config = dict(
    num_hidden_layers=8,
    hidden_size=192,
    n_experts=256,
    experts_per_token=8,
    d_expert=32,
    d_shared_expert=64,
    hidden_act='swiglu',
    moe_layers=[0, 1, 2, 3, 4, 5, 6, 7],
    router_score='sigmoid',
    normalize_top_k=True,
    routed_scale=2.83,
    balance_loss=0.00231,
    balance_bias=False,
    router_cosine_scale=14.0,
    router_bias=True,
    shared_expert_gate=True,
    init_std_router=0.00753,
    lr_router=0.000941,
    vocab_size=8192,
    norm='rmsnorm',
    norm_eps=1e-06,
    tie_word_embeddings='early',
    optimizer='soap_variant',
    learning_rate=0.0053,
    beta1=0.95,
    beta2=0.99,
    batch_tokens=65536,
    max_seq_len=256,
    train_tokens=682300000,
    max_steps=10412,
    dataset='wikipedia_en',
)
Below are experts of layer 4 (counted from 0) of a mixture-of-experts language model. Rows are named router (the router's row for the expert), gate (a neuron's input weights, with its number), up (a neuron's input weights, with its number), down (a neuron's output weights, with its number) and show model dimensions 0-63. Each number is 128 + 24 x the weight over its row's rms, rounded and kept within 0 to 255.
Before each expert's rows: a language model's description of what the expert responds to. This comes from a sample of Wikipedia text that the model never trained on.

# expert 41
Personal first names starting a full name in lists, credits and prose, such as John, Michael, Robert, Peter, plus pieces of longer first names.
router [105 166  98 127 132 108 121 109 142 138 105 154 156 128 126  97 136 151 110 140  98 115 182 131 119 156 156 116 127 167 115 170 151 126 181 104 131 146 151 121  49 123 108  86  82 126 198 149 123 143 117 106 110 119 132 140  94 156 180 116  92 130  77  95]
gate0 [119 126  86 141 103 108 126 115 146 105  92 151 123 119 133 108 109 153 139 129 133 137 151 117 123 163 115 153 120 182 134 140 174 139 101 125 132 128 121 118 118  97 103 127  84 142 170 123 138 128 142 148 124 116 137 108 124 168 142 114  76 136  86 118]
up0 [121  92 117 141 159 123 145 136 142 107 148 162 125 117 125 122 108 123 146 138 141  98 159 123 141 132 169 174 101 134 166 143 120 171 105 134 143  91  91 106 100  83 101 142 113 126 120 151 115 113 120 119 155 174 108  76 126 164 144 154 146 117 129  92]
down0 [163 136 130 125  68 155 139 163 102 149 120 120 146 118 118 174 125 144  87 105 144 156 119 115 128 127 119 114 140 141 109 151 137 126 102 100 146 144 147  96 141 111 141 156 174 149 118 120 147 119 120 167 129 127 111 133 133 101 119 111  87 154 143 135]
gate1 [131 153 126 109 116  67 128 137 121 160 142 155 157  94 159 119 120  76 103 139 104 134 173 107 104 122 145 151  77 106 108 138 124 114 143 155 113 126 104 163 131 141 142  89 113 168 120 135  85 136 114 123 133 152 142 105  76 121 128 143 130 150 190 131]
up1 [117 142  98 158 183 118 123 105 107 128  94 110 177 125  46 173 121 145 140 127 160 132 170 131 169 131 106 111 133 161 123 183 141 131 130 123 102 148 122 166 132  86 129 128 112 133 131 187 143  99  93 160 142 139 119 170 122 132 153 133 113 122 110 148]
down1 [143 149 145 128 101 129 131 135 101 130 153 136 118 149 178 110 146 159 119  93 111  89 128 119 151 101 114 174  81 104 121 117 150 129 167 131 132 147 112 152 157 138 110 154 142 150 111 123 135 153 112 141  70 168 156 106 153 121 113 115 124 163 124 125]
gate2 [135 149 159 134 126 150 105  97 115 116 134 134 133 136 118 128 106 113 104 152 106 111 161 103 106 103 119 139 125 152  80 121 132 117 131 119  93 141 142 139 129 104 152 112 146 118  87 133 109 127 107 116 118 141 111 171 126 119 126 142 128 128 154  90]
up2 [114 136 138 157 123 134 143 110 125 150 124 143 114 109 182  94 137 122 111 132  98 140 145 110 151 148 112 156 115 144 111 167 113  64 164 108 120 103 142 161 150 152 180 132 134 151 136 141 106  96 152  93 108 115 128 121 108  78 128 128 174 135  95 145]
down2 [144 142 147 145 130 133 132 140 116  89 179 107 140 106  84 124 142 103 123  93 105 137 163 142 212 148 144 121 124 119  99 133 138 106 167 160 113 161  86 171 134 145 106 150 116 167 125 131 113 104 157 112 116 125 149 116  85 154  93 130 117 113 155 136]
gate3 [185 120 117 125 143 131 131 103 126 153  82 130 151 101 101 147 147 143 145 161 118  77 153 131 139 157 173 140 146 147 106 158 162 126 131  96 116 114 128 105 140 142 114 125  74 124  86 179 158 135 119 134 137 116 113  96 113 110 165 141  98 135 122 117]
up3 [145 117 111 139 124 169  95 118 136 145 143 136 130 133 102 116 155 177 156 110  90 118 140 126 137 150 130 121 132 106 143 131 161  97  89 157 150 163  94 132  90 173 164 142 141 112 153 115 114 137 138 117 125 152 112 146 126 132 135  89 103 105  98  90]
down3 [102 100 114 169 138 142 124 139 123 131 111 124 141 137 150 137  93 113 122 157 131  84 140 127 150 118 160  93 181 124 125 112 135 104 113 106 157 189 118 114 114 108 121 136 110 127 102 143 125 121 100 146 103 120 139 148 122 109 100 151 130 121 124 111]
gate4 [105  82 116 132 144 143 111  99 139 125  78 119 153 115 116 159 154 121 130 139 143 129 140 143 135 145 111 144 140 147  97 158 131 120 123  73 128 119 149  95 133 122 140 106 104  67 125 161 147  90 129 163 165 103 129 112 137 131 155 131 110 124 149 121]
up4 [147 174 135 131 135 102 181  98  55 111 108 161 148 126 144 148 120 131 147 122 157 163 107 127 124 120  75 134 120 169 110  84 137 128 168 139 107 100 132 160 130 114 119 144 177  94 137 134  67 151 121  87 122 149 168 117 119 138 139 147 146 155 153 116]
down4 [101  97 123 120 153 129 131 131 104 151 151 126  97 131 116 115 121 157 162 109 111 191  92 146 139  97 148 135  88  95 170 158 105 131 172 152 105  92 146 114 132 120 128 127  84 105 153 100 129 143 135 134 152 114 103  78 159 176 120 141 147  92 133 141]
gate5 [132 123  95  81  94 148 140 132 136 123 150 157 136 126 115 143 140 175 105 111 133 143 137 104 108 118 116 127 101 168  78  89 162 110 117 134 144  98  99 161 102 179 180 134 159 106  94 144 106 131 136 148 139 158 166 126 147 162 146 114 138  88 131 117]
up5 [124 181 113 139 110 156 191 103 122 126 107 111 117 135 155 140 127 115 123 125 154  87  94 136  99 155 135 124 104 158 101 166 165  91 129 160 124 182 126 128 119 135 135 104 135 138  85 128 124 159 102 119 136 114 154 127  87 141 132 150 107  78 103 125]
down5 [175 100 124 123 132  98 128 163 109 165 198 122 130  99 142 112 124 121 117 112 118  99 134 161 178 101 148 111 119 188 123  88 157 148 107 158 116 101  91 136 146 130 149 142 126 167 144 129 124 137 116 143 132 100 130 152  98 146 110 167 142 111 133 119]
gate6 [139 168 156 128 136  93 147 132  76 141 153 129 166 107  72 132  95 127 120 126 107 133 119 153 124 155 125 138 105 177 138 127 119  93 144 101 118 152 125 174 111 132 117 135 133 140 124  74 122  97  72  96  83  79 131 129 139 151 112 118 117 114  90 103]
up6 [126 140 118 144 109 106 132 162 138 151 101  86 143 152 118  93 117 142 142 113 147 107  83 147  85 153 101 148 155 181 145 102 159 139 124 124 134 101 119 173 110  96 146 121 139 141 193 185 135 144  82 160 145 175 106 163 140 159 120  97 178 132  80 168]
down6 [145 146 161 126 110 137 107 137 130 133 182 148 179  89 127 111 120 136  98 145 122 118 156 160 172 111 125 125 133 165  96 121 104  82 135 117 107 123  90 124 168 167 134 157 133 149 110  97 130 118 158 120 150 105 122 125 141 102 118  95 150 132 106 151]
gate7 [144 157  89 138 153 137 101 121 102 105  83 120 153 149 130 123 131 145  68 159 122 161 139 121 146 126 115 145 163  92 173 153 166 128 131 103 134 132 128 144 143 169 101  87 134 130 109 148 136 130 104 137 164  69 154 138  76 116 142 134 107  99  88 136]
up7 [117 150 142 117 101 102 159 140 137 141 116 142 145 130 119 152 139 141 107 129 118 170 144 124 118 125 147 172 119 141 162  98 134 150 124 162 101 132 149 118 148 113 131 120 116 137 152 134 152  81  83 140 135 124 172 118 116 133 160 154 145 120  99 185]
down7 [125 123 110  94 149 113 144  60 139 127 121 134 117 152 105 135 153 131 142 136 138 101 113 115 139 137 138 137 137 169 128 162 120 116 148 151 113 203 133  98 105  91 119  99 108 135 177 137 106 108 122 147 102 163 182 145 124 138 126 139 142 172 113 111]
gate8 [130  79 137  52  95 142 134 121 119 125 157 138 163  87 137 107 172  97 102 139 132 143  80 174 132 123 137 176 121 134 131 137 169  85 122 148 144 143 161 101 138 185 125 117 135 109 164  89 109  85 118 139 119  51 112 142 117 112 119 141 123 143 142 128]
up8 [130 145 129 151 126 141 103 147 149 122  99 135  91 138 135 102 119 162 176  91 106 113 156 112 108 167 162  89 133 114 142 118 140 167 114 136 125 108 104 149 102 123 147  81  92 102  89 137  76 139 179  97 127  84 119 144 118 119 126 153 130 158 128 140]
down8 [107 111 105 177 123 146 153 119 113 141  99 146 105 155  94 141 134 116 179 144 150 123 137 130  85 100 143 142 150  70 155 149 135 136  77  78 145  98 140  98  82 109  98 134 142 144  90 129 151 107 119 123 108 117 119 104 143 100 122 159  94 174 162  94]
gate9 [114 171 103 113 161 107 135 106 102 120 114 109 169 141 130  95  94 131 117 181 147 134 154  60  94 136 136 121 118 141 131 117 136 116 143 133 164 121 141 138 147 153 114  81 108 113 153 120 110  78 156 107 159  94 114 159 135 141 150 117 150 108  92  89]
up9 [110 111 112 179 142 124 128 133 153  92 139 159  72 131 105 139 101 108 164 153 132  96 121 125 144  98 110 115 136 107 135 154 129 167 118 163 133 107 132 162 133 119 153 138 114 109  68 116 155 149 161 119 179 147 129 113 115 149  93 163 161 130 150 141]
down9 [156 102  67 125 121 158 102 130 126 129 130 137 128 123 105 173 100 121 122 158 136 112 143 122 126 141 132 150 131 139 148 121 126 102 126 118 137 122 158 188 112 111  95  95 128 114 143 117 112 124  74  92 101 113 153 132 139 133 109 167 104 117  74 109]
gate10 [127 126 117 132 106 108 154 161 116  88 126 139 139 113  93 116 148  82 104 150 169  97 136 142 135 132 119 185 117  68 138 134 161 136 124 140  93 134 151 143 123 158 148 111 115 126 137 103 154 122 117 121 100  96 105 135 129 135 154 178 113 152  95 129]
up10 [125 123 119 138 108 122 163 154 145 148 137 107 125 126 116 108 168 127 172 142 107 129  89 148 115  67 107 160 123 101  94  68 105 108 115 122  92 144 119 152 127 138 134 126 128 146 144 148 109 113 145 113 119 157 133 105 146 137  80 113 177 108 147 124]
down10 [124 168 127 122 133 147 103 131 101 111 132 134 123 123 163 143 166 122 125 160 114 134 143 119 103  86 105 117 144 147 175 127 156 126 106 133 157  71 120 126 176 145 147 159 156  96 154 106 118 135 172 138 122 152 122 159  82 113 134 108 124 128 162 144]

# expert 20
Middle stem pieces of words that take -ic, -ical, -ist, -ian endings, e.g. Bi-bl-ical, prehis-tor-ic, chron-icles, plus agent nouns like author, critic.
router [126 138 128 105  81  77  97 111 122 126 117 130 139  99 121 144 137 126 173 165 102 135 186 149 153 148 140 131 134 111 101 150 141 117 127 162 146 107 166 154 157  76 100 111 126 120 149 135 131 101 104 163 103 140 160 150 114 162 134 120 121 196 114  76]
gate0 [124 126 140 155 112  90 139 129 147 138 127 115 171  82 100 133  89 127 144 124 120 189 129 161 128 122 119 149  92 139 147 122 167  79 156 162 177  89 111 173 153 131 108  91 142 161 108 138 124 145 138 128  97 177 173 124 121 124 138 108 143 133 142  88]
up0 [142 156 119 148 124 144  64 137 107 143 142 126 128 152 162 138 147 138 113 156 128 126 111  99 139 105 139 128 114 165 124 120 129 188 160  88 164 147 115 147 162 116 145 162 121 143 122 136 107 161 130 181 109  85 140 104 129 117 144 102 146 141 128  77]
down0 [136 165 117 123 116 143 143 135 112  98 163 129 142 148  78 149 141 139  71 133 116 171 147 107 138 104 115 148 114 140  96 120 121 140 164 108 174 153 103 164  61 126  89 129 139  98 109  87 162  86 140 147 129 103 115 136 171 143 133 135 160 137 104  88]
gate1 [128 111 119 178 133 123 103 117 151 136 162 160  96 127 116 159 119 144 175 100  91 149 165 162 111 147 166 134 151 133 148 112 122 122 116 118 146 139 150 158 153 130  89 133 154 137 166  82 161 168 106 110 170 153 112 120 124 176 133 107 105 127 123 134]
up1 [147 119 140 111 130 161 118 125 174  98 139 124 129 139 119 112 149 121 180  95  96 125 161 130 112 127 106 145 183 130 104 106 101 120 162 128 158 106 131 118 133 144  89 126 155 118 136 104  91 123 108 174 112 155  83 104  97 153 131  87 130 140  99 135]
down1 [132 131 155 150 145 129 132 114 115 101 118 145 135 119 116 141 106  85 131 137 114 123 143 135  97 113 162  96 128  96 134  86  99 163 110 149 163 145 108 127 134 164 150 130 157 125 132 110 140 121 118 127 164 132 115 127 134 100 152  90 138 128 142 135]
gate2 [125 185 114  76 112 125 125 107 112 133 103 116 120  78 184 146 110 136 119 181 123 121 169 115 175 129 156 122 115 133  82 112 170 159 154 131  98 161 128 130 140 128  98 152 151 115 141 131 146  67 139 132 145 106 113 102 167 149 145 131 100 134  91  79]
up2 [140 100 152 143 111 159 139 110 163 109 122 155 101 150  91 137 135 120 164  72 104 134  79 154 137 125 117 102 137 114 119 120 136 120  92 119 109 124 104  77  91 106 132 148 112  84 139 142 156 134 171 126 137 119 184 144 109 141 118 145 115 105 127 126]
down2 [121 102 136 107  87 163  97 139 178 129 144 163 139 153 114 149 121 155 100 153 111 120 122 127 147 134 168 148 122 147 130 102 154 170  97 127 139  97 149  98 105 121 166  91 121 126 137  90 118 147 128 106 143 113 130 138 148 108 200 127 151 144 115 128]
gate3 [124 143 167 112 115 138 116 133 139  94  95 125 108 126 137  81 145 142 140  96 166 184 177 143 121 103 153 138  88 129 143 100 118 138 129 115 102 133 137 106 162 128  98 109 114 189  89 168 115  88 102 144 118 106 112 119 133 124 127 140 119 156  74 148]
up3 [118 113  76  85 113 151 105 126  89 171 166 112 122 106 106 141 111 125 122 135 141  88 116 156 125 131  95  55 162 147 165 127 102 139 162 100 148 136 105 130 104 189 153 154 139 149 160 126 119 120 108 134 101 101 122 163 139 122 158  94 114 135  90 113]
down3 [116 134 119 121 190 110 130 116 149 115 117 110 138 148 124 146 101 105 129 128  85 127 103 165  92 141  97 110 147  98 124 113 138 127 134  92 151 100 133 182 129 165 140 138 150  84 153 140 128 140 109 154 164 172 141 154 136 187 128 135  84  95  99 115]
gate4 [109 139 119 108  72 149 123 106 115 121 124 141 133 114 140 156 143 111 178 156  85 120 191 150 150  98 114 115 129 117 107 148 106 161 130 140 137 135 174 160 103  94 168  97  95 142 160  98 118  72 113 141 131 111 142 135 124 130 163 132 123 168 113  91]
up4 [116 125 145 156 179 167 145 137 112 136 103 153 101 156 134 164 143 150 108 141 141 128 120 123 126 148 104 146  87 151 106 146 147 130 124 186 117 174 133 106 100 161 127 152 140 125 106 133 127 155 140 142 115 100  93 122 153  85 125  79 104  71  93 126]
down4 [108 133 108 139 116 160 112 115 141 101 147  77 148  82 157 144 135 137 135  90 114 152 121 131 140 116 153 148 146 160 123 160 143 118 131 197 145 185 133 123 116 113 164 166 129 160 152 147 139  97 124 180 132 179 172 132 119 130 145 129 176 187 144 111]
gate5 [103 142 146 124 105  92 118 118 123 134 107 134 114 142 127 133 111 144 106 159 138 130 166 114 155 135  93  66 124 143 135 126 125 117 175 120 146 129 135 129 141 123 111 123 123 101 103 154  85  75 105 145 158 119 141 115  99 167 126 111 125 122  87 121]
up5 [110 146 103 151  86 147 175 144 146 162 151 146 160 119 158 120 114 152 143 127 159 117  64 127 141 155  99 132 132 143 139 133 154 107  82 130 130  95 101 121 173 123 146 118 165 166 134 103 133 130 107 123 137 114 132 141 120 143 107 109 114 109 135 151]
down5 [125 149 146 118 105  89 146 139 118 153 152 131 143 133 128 124 111 110 136 131 126 135 123 112 128 145 115 133 124 151 150 118 151 110 149 140 121 115 126 155 121  79  77 146 165 127 112  80  99 100 132 159  90 120 130 166 104 191  86 138 102 101 137 165]
gate6 [122  82 133 123 123 114  98 111 100 137 104  85 148  99 100 124  91 131 164 147 114 130 152 154 121 107 127 149 119 129 128 149 132 119 149 141 140  62 157 187 214 106  87 139 138 158 117 144 149 109 142 142 123  97 117 143 119 175 151 138 108 109 101 107]
up6 [136 157 119 159 153 173 127 118 135 124 121 112 141 179  85 148 121  87 112 139 134 138 109 107 129 135 126 110 100 139 117 121 117 183  88 161 151 133  85  75  92 126 118 133 128 109 168 121 129 119 107 129 104 173 141  91 141 166 114  73 153 115 143 160]
down6 [111 146 113 164 125 132  98 108 141 130 103 127 128  65 143 138 102 148  91 101  94 138 154  82 133 120  95 136 107 124 119 115 174 142  90 130 133 137 133 153  84 121  86 131 134 117 124 127 103 123 150 136 114  98 130 105 116 146 134 118 146 140 112 182]
gate7 [110 120 157  91  82 126  99 117 159 163  84 146 147 109  92 164  89 163 134 146 122 204 164 126 151 143 108 152 149  86 141 164 135 117 109 130 137 107 133 158 144  89 127 108 145 125 140 116  82 159 125 147  85 160 125 130 145 145 125  95 115 156 125  99]
up7 [125 127 145 129 123 145  85 124 150 101 122  72 157 108 188 124 160 118 133 142 152 144 100 151 120 129  97 157 128 129 145  96 131 154 102 142 117 101 103 129 147 134 165 115  80  99 115 142 101 136 111 131 110  79 107 162 132 128 150 108  89 141 134 118]
down7 [159 130 145 124 107 147 158 194 116 152 135  72 123 148 167 162 127 141 123 155 146  96 120  80 126 157 112 130 108 129  74 133 169 149 103  85 139 120 107 140 129 140 103 124 121  69 161  93  88 165 109 121 134 117 153 104 122 151 169 152 172 148 118 111]
gate8 [112 120 129  71 103 154 138 120 156 141 103 119 106 111 137 170 119 138 165 173 137 160 162 123 108 158 121 164 107 101 115 179 139 121 109 115 127 105 145 126 149  93  98 106  87 147 111 143 129 114 132 136 114 131 117 107 117 161 155 165 113 172 135 105]
up8 [126 149 125 145 177 112 119 128 111 142 146 102 112  90 108 118 115 106  92 117 118 106 170 143 101  56  97 129 118 171 139 143 121 140 122 109  85 137 106 109 143 105 143 181 130  95 112  55 141 166 166 126 154 143 123 153 138 156 138 155 163  75 119 151]
down8 [138 135 128 101 135 121 157 168 165 129 132 132  84 103 172 133 101 102 144 128  94 135 131 181  99 134  98 133 111 120 145 157 134 128 126  99 161 121 172 106 149 148 103 124 120 114 103 124 159 175 112 158 121 113 102 127 140 118 136 142 120 158  88 103]
gate9 [110 131 119 149 110  91 124 110  87 131 110  57 208 129 154 116 118 111 150 154 116 142 118 120 152 107 123 169 134 147  99 128 101 151  93 124 165 121 147 128 180 125 127 120 147 133 142 160 162  85 114 120 150 101 131 157 140 130 134 117 116 153 164 133]
up9 [123 161 125 125 126 158 120 126 128 147 156 138 123 117  90 123 119 116 150 129 130 157 147 115 121 115 112 122 186 117 145 174 108 148 160  78 170 110 103 135  95 131  99 126 123 162 176  91 126 134 155 120 100 101 131 171 134 136 148 113  97 154 130 116]
down9 [113 151 147 123 152 138 109 135  96 126 110 175 120 114 113 158 143 123 120 153 107  95 114 134 108 114  70  98 170 120 130 154 162 101 156  99 143 116 153 160 130 102 120 174 144 117 126 118 122 112  91 142  88 119 123 121 158 148 123 126 125 126 120 126]
gate10 [125 140 143 133  61  82 104 128 119 181  90 125 122 121  99 129 125 127 134 151 135 116 157 165 181 132 141 141 165 125  84 170 120 117 124 143 101 143 126  88 155 115 144  95 124 132 138 174  95  93 103 143 127 160 157 139 161 161 110 112 131 188 120 116]
up10 [186 139 170 127  97 127 112 136 167  96  90 153 134 146 107 114 171 100 174 167 133 100 130 102 141 135 143 114 149 143 155 109 114 152 122 156 145 132 107 113 163 134 107 100  75 153 102 106 142 142 102 147  89 124 149 120 135 117 125 131 158 160 152 131]
down10 [119 122  92  94  78 126 139  90 104 136 116 121 102 136 114 120 100 143 169 118 149 172 152 106 171 133 119 137 139 115 147 129 142 156 146 136 123 120 122 144 196 132 143 122 155 114 133 142 132 137 111 184 131 149 141 119 110 118 128 104 163 169 127 102]

# expert 21
Verbs and prepositions following he or a person's name in career biographies, such as held, received, worked, during, throughout, in.
router [104 171 124 151 178 150 112 128 100 137  97 147 115 115 106 144 137 125 129 116 125 110 128 144  92 113 131 132  81 154 120 111 128 157 107 133 184  92 161 132  89 148 133 130 150 128 148 193 134 132 116 126  81 130 143 147 131 170 112 159 116 133 100 141]
gate0 [125 130 116  91 132 158 159 155 134 104 137 149 123 114 152  95  87  96  98 154  65 130 142 149 143 140 112  90 156 110 130 121 163 103 172 156 146 154 134 123 143 139 101 169 136 137 166 118 131 124 100  88 140 118  90 125 102 120 127 142 118 128 125 121]
up0 [161 130 111 131 143 131  94 178  99 156 149 176 152 109 136 131  61 121 101 104 107 136 141  97  97 138 138 138 134 179  74  95 122 139 115 149 118 147 151 136 148 113 114 161 115 129 188 147 123 131 113 139 159  89 117 118 107 165 130  95 164 143  97 138]
down0 [ 84 134 103 161 105 148 137 143 115 102 121  90 114 140 149 127 135 100 145 116 125 148 107 111 118 142 121  79 152 154 131 178 103 138 118 123 164 101 111 126 147 125 130 158 150  98 120 113 123 128 162 152 130  61 156 120 159 121 135 136 136 129  72 138]
gate1 [147 142 136 134 113 100 179 142 123 124 109 116  91  97 152  91  71 129 144 137 138 118 122 161 134 114 173 143 119 110 109 128 135 151 141 141 103 129 121 113  80 128 138  83  86 163 145 136 141 162 119 141 130 132  94 143 126 142 165 139 138  93 113 127]
up1 [131 157 176 111 161 137 127  98 127 139 121 126 141 132  86 178 167 144 125 114 148 135 110  87 110 121 117 149 128 126 134  98 145 118 116 121 142 130 150 115 196 130 210 141 168 127 134 134 102  96 124 138 121 127 150 101 135 137 126 166 172 127 117 147]
down1 [146 154 114 133 107 105 164 140 155 114 133 121  97 106 157 108  78 117 148 117 134  86 159 188 130 107 157 142 121 111 110 119 139 121 152 136  87 140 102 147  63 150 102  88 122 152 133 140 136 173 134 139 120 149 100 118 154 104 128  99 113 116  94  96]
gate2 [109 107 133 137 116 136 138 133 101 109  92 151 133 111 164 111 139  85 143  74 105 153 150 111 135 120 126 127 119 118 145  80 118 138 138 162 124 131  83 113 172 146 165 121 119 143 167 135  77 165 106 111 145 130 136 140 113 157  85 132  89 142 117 122]
up2 [108  83 108  98 154 153 127  87 146 121  54 136  78 162 111 142 137 117 110 131 111 143 172 115 142 184 133 131 106 118 122 131 180  92 121  92 140 127 117 150 110 136 149 157 120 113 144 153 160 146 135 159 151 131 159 113 134  98 100  60 103 136 136 163]
down2 [155 152 121 126 112 153 151 113 172 133 108 122  96 112 109 110 125 159 108 168 122  97 157 117 111 136 171 113  85 135 126 134 167 144 124  96 134 125 102 116  98 121 118 124 145 102 120 150 160 108  95 140 120 142 144  93 159  94 118 124  91 164 130 153]
gate3 [139 125 156 174 147 169 101 103 121 144 154  92 122 158 130  95 155 149  88 103 134  96 131 187 120 139 118 164 134 140 120  91 152 143 109  94 160  96 120 153 134  92 139 153 143 133 143 131 120 101 141 107 110 125 149 120 122 160  91 152 109  87 112 184]
up3 [147 144 144 115 188 152 144 121 112 120  92 123  68 118  72 159 105 173 145 136 144 138  96 134 141 136 106 145 130  86 137 137 143 126  94 140 142 100 175 158 127  90 133 120 141 158 123 136 115 138 156 183 148 139 119  95 126 135 106  79 107 110 172 118]
down3 [157 136 157  97 135 107 122 151  81 152 134 100 139 124 151 143 128 121  91 132 141 143 143 122  94 137 120 162 148 113 150 134 129 151 112 118 143 126 136 132 135 131 103 131 118 127 126 148 125 133 104 112 108 120  95  87 121  96  55 132  98 113 136 135]
gate4 [154 126 100 136 118 185 137 120 124  99 131 140  91 161  86 153 140  95 106 162 144 102 159 117 114 172 111 135 133  91 174  81 117 132  97 110 157 147 130 107 137 104 115 142  83 162 134 151  99 136 152 126  75 119 153 159 116 133 156 117  81 105 136 156]
up4 [114 123 147 137 123 137  89 120 126 114 142 125 121 155 113 135 141  77 132 127 114 128 144 135 145 157 146 157 134 137 100 129 139 147 113 119 112 190 152 175 146  90 136  55 108 152 144 136 114 112 128 133 143  88 117 136 130 108 154 143 124 131 129 123]
down4 [164 110  99 130 137 113 111 156 145 130 126 119 110 107 159 110 120 157 176  84  94 135 141 122 190 165 138  88 146 162 169 124 102 165 127 102 124 120  99 120 134 150 105 113 149 128 110 129  98 128 137 177 108 125 158 111  97 124  98 143 105 157  97 153]
gate5 [ 80 119 150  82 192 136 135 132 133 156 121 120 178 123 117 133 126 173 117 134 155 145 151 108 137 127 143 158 102 135 146 136 162 136 130 115 129  90 138 129 187 120 181 129 150  85 150 134 109 128 144 158 131 142 121 130 119 130 126 180 123 121  95 156]
up5 [143 136 127 136 104 130  96 126 138 142 126 129 112 136 178 139  94 114 122 171 110 146 137  94  87 164 123 114  88 110 121 134 130 152 126 101 153 142 117 119 137 147 129 125 101 109 128 124 136 121 146 121 114 126 151 129 150 136 126 108  98 138  95 111]
down5 [129 137 121 119 128 111 116 161 142 106 145 150 118 126  98 104  97 113 153 139  96  83 135 162 100 126 117 106 141 105  82 163 141 111 112 142  71 124 124 164 105 119  77 162 137 121 124 111 156 157 157 120 127 121 136 113 127 131 162 125 106  94 150  87]
gate6 [113 138 126 146 100 137 119 113 125 107 129 121 134 121 121 108 190 128 122  82 116 136 146 111 122  97 109 119 138 160  96 143 172 160  74 145 159 155  96 100 139 181  90 126 152 127  99 141  95 126 138 112 133 147 101 115 165 122 105 111 103 125 107 127]
up6 [117  75 126 108 123 152 174 148 101 151 169 117 146 162 136 108 140 129 107 137  79 138 166 130 118 170 135 136 148 133 122 133 150 148 145 138 117 141 102 101 121 133 156 130 164 134 154 108 106 162 151 133 178 136 125 143  96 122 185 146 111  92 166 113]
down6 [130 142 125 127 167  91 121  96 145 124 141 143  95 140 100 134 107 129 132 106 166 150 142 144 126 136  97 124 137 141 109 109 121 127 191 107 135  81 127 155  93 116 103 148  96 170 189 137  89 148 159 156 104 112  98 171 138 148 136 116 156 131  98 125]
gate7 [ 69 161 112 159 137 135 127  84 108  90 130 115 116 113 120 145 110 134 109 134 153 108 145 107  75 133 106 172 123 108 110 137 106 121 108 113 173 138 114 104 101 123  85 141 136 161 138 104 129 134 104 113 124 101  72 122  93 167 106  89 115 187 170 138]
up7 [105 108 147 178 156 132 118 149 157  86 124 100 135 144 150 136 118 153 139 159 135 133  85 121 158  98 107 170 133 154 125 141 110  82 140  93 157 136  93 122 111 146 111 109 105 139 131 120 141  87 113  79 101 114  95 147 161  94 129 126 114 141  94 137]
down7 [129 108 112 146 145 121 137 133 113 130 141 170 112 126 115 129 101  93 152  69 140 109 123 110 135 117 121 161 159 180 125 125  95 102 134 129 111 143 163 157 138 117 108 115 107  90 136 149 156  87  63 196 117 139 107  99 128 106 105 164 146 140 112 109]
gate8 [128 135 169 125 111 132 124 134 119 112 112 144 158 144 104 111  89  96 140 144 120 129 150 138 118 175 115 125 153 142 125 106 136 124 141 142 138 100 136 127 122 126 100 156 154  90 108 151 143 147 140 110 157  92 112 126 179 182 125 145 179 125 167 146]
up8 [145 133 156 137 157 149 130  83  97 130 112 114 126 142 112 110 151 176 103 140 127 119 113 137 135 187 155 143 137 161 131 121 102 106 124 126 172 132 101 103 151 167 128  91 131 135  73 139  89  72 152 137 103 154  99  88  79 123 133 156 125 136 104 133]
down8 [137 129 125 132 145 135 119 152 138 133 111 178 136 143 126 147 147 135 163 170 116 128 119 107 101 139 155 127  99 137 137 160  95  99 126 149 103  90 129 110 125 105 137 144 115 140 145 114 121 120 121 144 142 165 162  74 145 169 157 111 120 128 135 128]
gate9 [159 133  93 138 102  98 146 125  95 126 120 111 133 153 106 111 115 112 105 161 116 136 102 123 128  92 168 119 102 138 142 109 131 141 100 105 156  79 107 182 141 105 127  84 129 128  99 139 176 112 112  99 142 127 129 151 118 133 129 138 145 137 144 118]
up9 [116 101 150 109  92 119 173 134 106 131 106 130  69 156 124 106 152 142 129 178 162 158 165 152  88 120  99 120 122 134 183 167 128 129 107 131 144 109 125 131 122 138 140  55 133 130  98 134 116 169 141 108 138 120 129 134 120  97 127 136 106 106 105 152]
down9 [140 110 154 135 154 143 118 148 139 127 120 122  98 152 118  90 125 138 119 127 164 145 117 132 124 115 139  96 136 120 108  74 164  67 110 114 140 124  75 105 148 142 107 136 133 120 152 110 119 136 134  88 166  86 149 117 136 131  59 136 112 124 114 103]
gate10 [117  92 102 133 137 154 122 133 121 126 115 130 129 129 138 130 115 130 175 110  79 109 114 128 153 174 133 153 112 148 124  95 100 134  98 136 121 160 140 114 146 159 110  69 116 115 148 118  91 143 111  97 148 139 137 143 103 112 121 161 126 122 121 125]
up10 [115 115 144 121 121 142 133  93 168 152 127  91 134 133 141 133 142  99 110 174 130 130 111 175 126 141 163 133 136 108 139 113 100 111 147 130 104 112 128 143 128 159 113  92 138  86 111 116 110  56 103 107 134 148 102  82 104 154 108 111 110 160  71 132]
down10 [100 135 132 132 113 131 127 141 113 122 110 117 122 151 131 107 129 200 121 158 125  95 148 110 121 127 124 120 120 112 138 111  58  84 130  99 123 133 109 145  91 101 161 152 153  86 135 153 145 136 131 146 127 159 134  88 178 135 131 110 112 108  77 115]